{
  "d_shared_expert": 0,
  "router_score": "sigmoid",
  "max_grad_norm": 1.0,
  "train_tokens": 410900000,
  "max_steps": 6270,
  "dataset": "wikipedia_en"
}
Below are experts of layer 6 (counted from 0) of a mixture-of-experts language model. Rows are named router (the router's row for the expert), gate (a neuron's input weights, with its number), up (a neuron's input weights, with its number), down (a neuron's output weights, with its number) and show model dimensions 0-159. Each number is 500 + 50 x the weight over its row's rms, rounded and kept within 0 to 999. Numbers have three digits each.
Before each expert's rows: a language model's description of what the expert responds to; "gets" lists some tokens that make up at least twice as much of what it gets as of all text. This comes from a sample of Wikipedia text that the model never trained on. Tokens count by the router's weight.

# expert 36
What it handles: Pipes, commas, parentheses and "and" after numbers in election result and statistics tables, plus Total and Nominated.
gets: " |", ")", ",", " and", " a", "%"
router:550481511497502587452569456624582554481450577531466498479429501478515576425493429453486413479525477512542410442434493491538516512519504488545460484536476608534434476555544446423483553500502498471563491563563405530417470543542563398448536535512449489560565464428567452503465493545445472529457486489464503548509449488440556470533408469488373502521599434429514449481633480536454487512604410516419555451549576512601534529488474469559465427510462478502454482508481491550515568489471497
gate1:460471518457478625475553516564468532474571565541512549570456530426493476461484529434420538455504403533519556543514537434502574526464406489543458450539451556504521620502535463470527393487496529459527548475529594451445543515557498511511537416478427503535510483527526431573462401454563496511475556473561456454488501487480571534472536485422519553565475579447568558464523462504451499425554445477440600371508473446497491458497552483431431498508514485624581497450428543436461604544466516
up1:412519478534603535495500573500513572474446571417501501438569428480520458581442516602524466478537497493471542531479508485504542527447522466536484499464437521482467552437524523503499424395554516498434551558457564532555499569456396493525612497449423453476514585491430409587532502485507600589488499474461584578403530514535454485528497531504464525607559479500555482446511577558382561414447479425478544428524422545558503492431503504467505518516473506415524456542480429436481547560473470
down1:466393491493475539471480509456523443508520446540548489538610405513548441419525532518486529558481591459586529525493497436499515508480503492473521473486518464495563469482413461497465540467542597545498430399446433447517421516550535507472540617562521390512516586497512476407561537516496469608465444553489584522507591517484518553508549575449554467590503409577522521555500549514421536619546568456430529508500546549516485490490503532455487541382498476561551605506497479443547503530595461

# expert 3
What it handles: Commas before clauses, digits ending years or counts, and nouns like Council, Committee, Labour, Conservative, especially in election results tables.
gets: ",", " the", " The", "3", "5", " Labour"
router:538480496518529569448508467589555563481417546519483494467417517478507546432487444496473424508547481507590417419448492435531521520551498479537489466550470621507418534532563457460491494523486507492522529533605423570440469538547516409510555558506444491555531465407602396492457434543478432550501431511515470522522506488452562505494422487489402502491620450444547474471636476532445537559586432526419517453536598532604559519472471457580496457497517451462450487511485426561507550477498456
gate0:494492474411532503511559512547502522490548488502564491576430455584457471540451514459452528576458412587438450612456406485411517528514457569477387422613525424585458622597511457494527509478587543501503416473506560491513469553529584440520566456559423532457481462429437452569506490473509499467492462536534484444460490501470547550568476466505509546450526527525507486550509391590502418482627434525538447489523495480549477545555479476507469486488484527428489445465517478572442544526578439
up0:432413484436458549489524490507596528508509509478498480549435494434526499520445586482489543533507516530413579510407460481539495503512478583509505490464394347504514545449434456521585506555508408548479554493591516520485458572485450546614611491527505462440519509439514451486462529473517450506562543439512412497555484510516536513530462475415448540476496544590382481512475394542498430415534528554517470530428612457557544557521567414543567480528489447531481506474574550559507523481415542
down0:488560444573500523410511542523541426534453612454411550554438470520543484461523456488503520454547469494440528478540463561545578516461555484563489512519508618450466581512525668459564458455518541441592528488467518508531503482466435515542425494524573493528480526599453498451535563463391555506431554505532470461519569605543522513554479514460490473423516525418484531491458576458549492456424448487496560494624468552424492440440500451393476466557452463513527566548558537541515547525509581

# expert 56
What it handles: The words and, or, but, and the verbs is, was, were, been, plus semicolons between items in lists or biographies.
gets: " and", " was", " is", ";", " were", " are"
router:545534541453512511495519476645521551541426555545535525534475476545458555471488432484437428525506560527578429463490508458522491544556492483520520501540603625475484441532509457402432537439526470438559531406540410526440480556544505462524473538524546510471525465451433411496465559502532478440449545441430484509505543599520461532553402425433431457567463468504499463509620533512489514550578536560452531482550563543539467525509473514511509492487464510454487451505479523650486660449524420
gate0:484459491478464410522395497516588544449556492480483549522467502443452556555448535554473551541548540520453407434464453542538560534452457566511424510465555490432532471501492375493475459512550564466519448408607480614630557477465542531525591437511539456484460473522503436546486445457591430469510530472532515541525565527455446422525562488476432435514487468554527507457456448454409405597558513559500548502505490526527555547565528497456430447594581479583455554498481495483517556505461430
up0:413401538429548437511475449474560533526398490505481480544520493482494580530470486486520373540547430561445457605485490529554508510590592501414494593572539566522493304514424411448493507520540553492457430549563518604508511473456419481456535427453506526528539515501534525608439530501491482507450577553452518518530507460545492437548477536501422527485523485484441470463514506489442546515390436514513495482457493554549476487501495530588498507441536489553428540566503462534454593530566490
down0:478525379436435536532561502577544511467574478493561488565517528550525536594489504487448545531524523485507442436544506451472475510445512502533482580505584517410481613455429596527476477541497564495501501533448557604518479439539514571517519497418602462550441534626387451558493521513427542470513512446521415565450507499475457490593550547508560460419474447447519549459389587479444487518460461481440550448475466470522468482507506551516531562484580493557472546597487512409486587528551445

# expert 33
What it handles: Words introducing lists or membership, such as including, include, contains, featuring, plus commas and function words like of, are, in media and discography text.
gets: ",", " of", " including", " as", " Total", " are"
router:509438510537496630434543419606537582532477549533464518489399501521449554484484476504441438457483474536564435466523427432545531469501529536527531517443423526537370442550538453446485530463527509473561492523585416549423455531581529435478577523506498450497505449444597451443459526539522489516386450468514440547568516494541518473515423423494413535507520438452516466541550454553511521512569447519467516458608572539613528499450445493515470496542473434499411463507519454500554622459506437
gate0:584558483418481544419488576518497468533522450533544495456446513461496561478496527484540457471499521550647495492435496446444467545530429434451464483467517394557443530401523563452559470561555549429625451609403506474525472492511449421516547535503565508492556494516432429514488521516573508517529434481538520481519498517474507501506547518482513545480395476398529491574434536473544467460518450531451621485526487514534582585485503654473405475541490532395506480510553434523429550472514460
up0:573417485467476466552555518468486455536546574475446491409578521526434478539515467500531503546470567461537472442470531521412504516511565509435570400476608489527533520400517514469603458478466575527496462374447633497522544544471447406343475580527461581485510556527547540490493466502462558497516513516452495483487461528476516580407565496526444561497462468555527466551439509507420600498466487498422510509550469565517437529513638451439513467514464460433512535540423528530500462494569508
down0:504547435494462418467498552447509454461478544494480467437463468488469458425547520551509453539494447502527460430551524510525570523442566462510517413451448526469437444440487557514494551539444519578512529481610506449583528522491479536513470418391483514496595471526528541506444443529678518501501509479480614561491436473543586483547470423425452478562462582466519448579473576521476501594490505546450446546531409477579534567493549512410451491541476412464508435528439568581446545441486432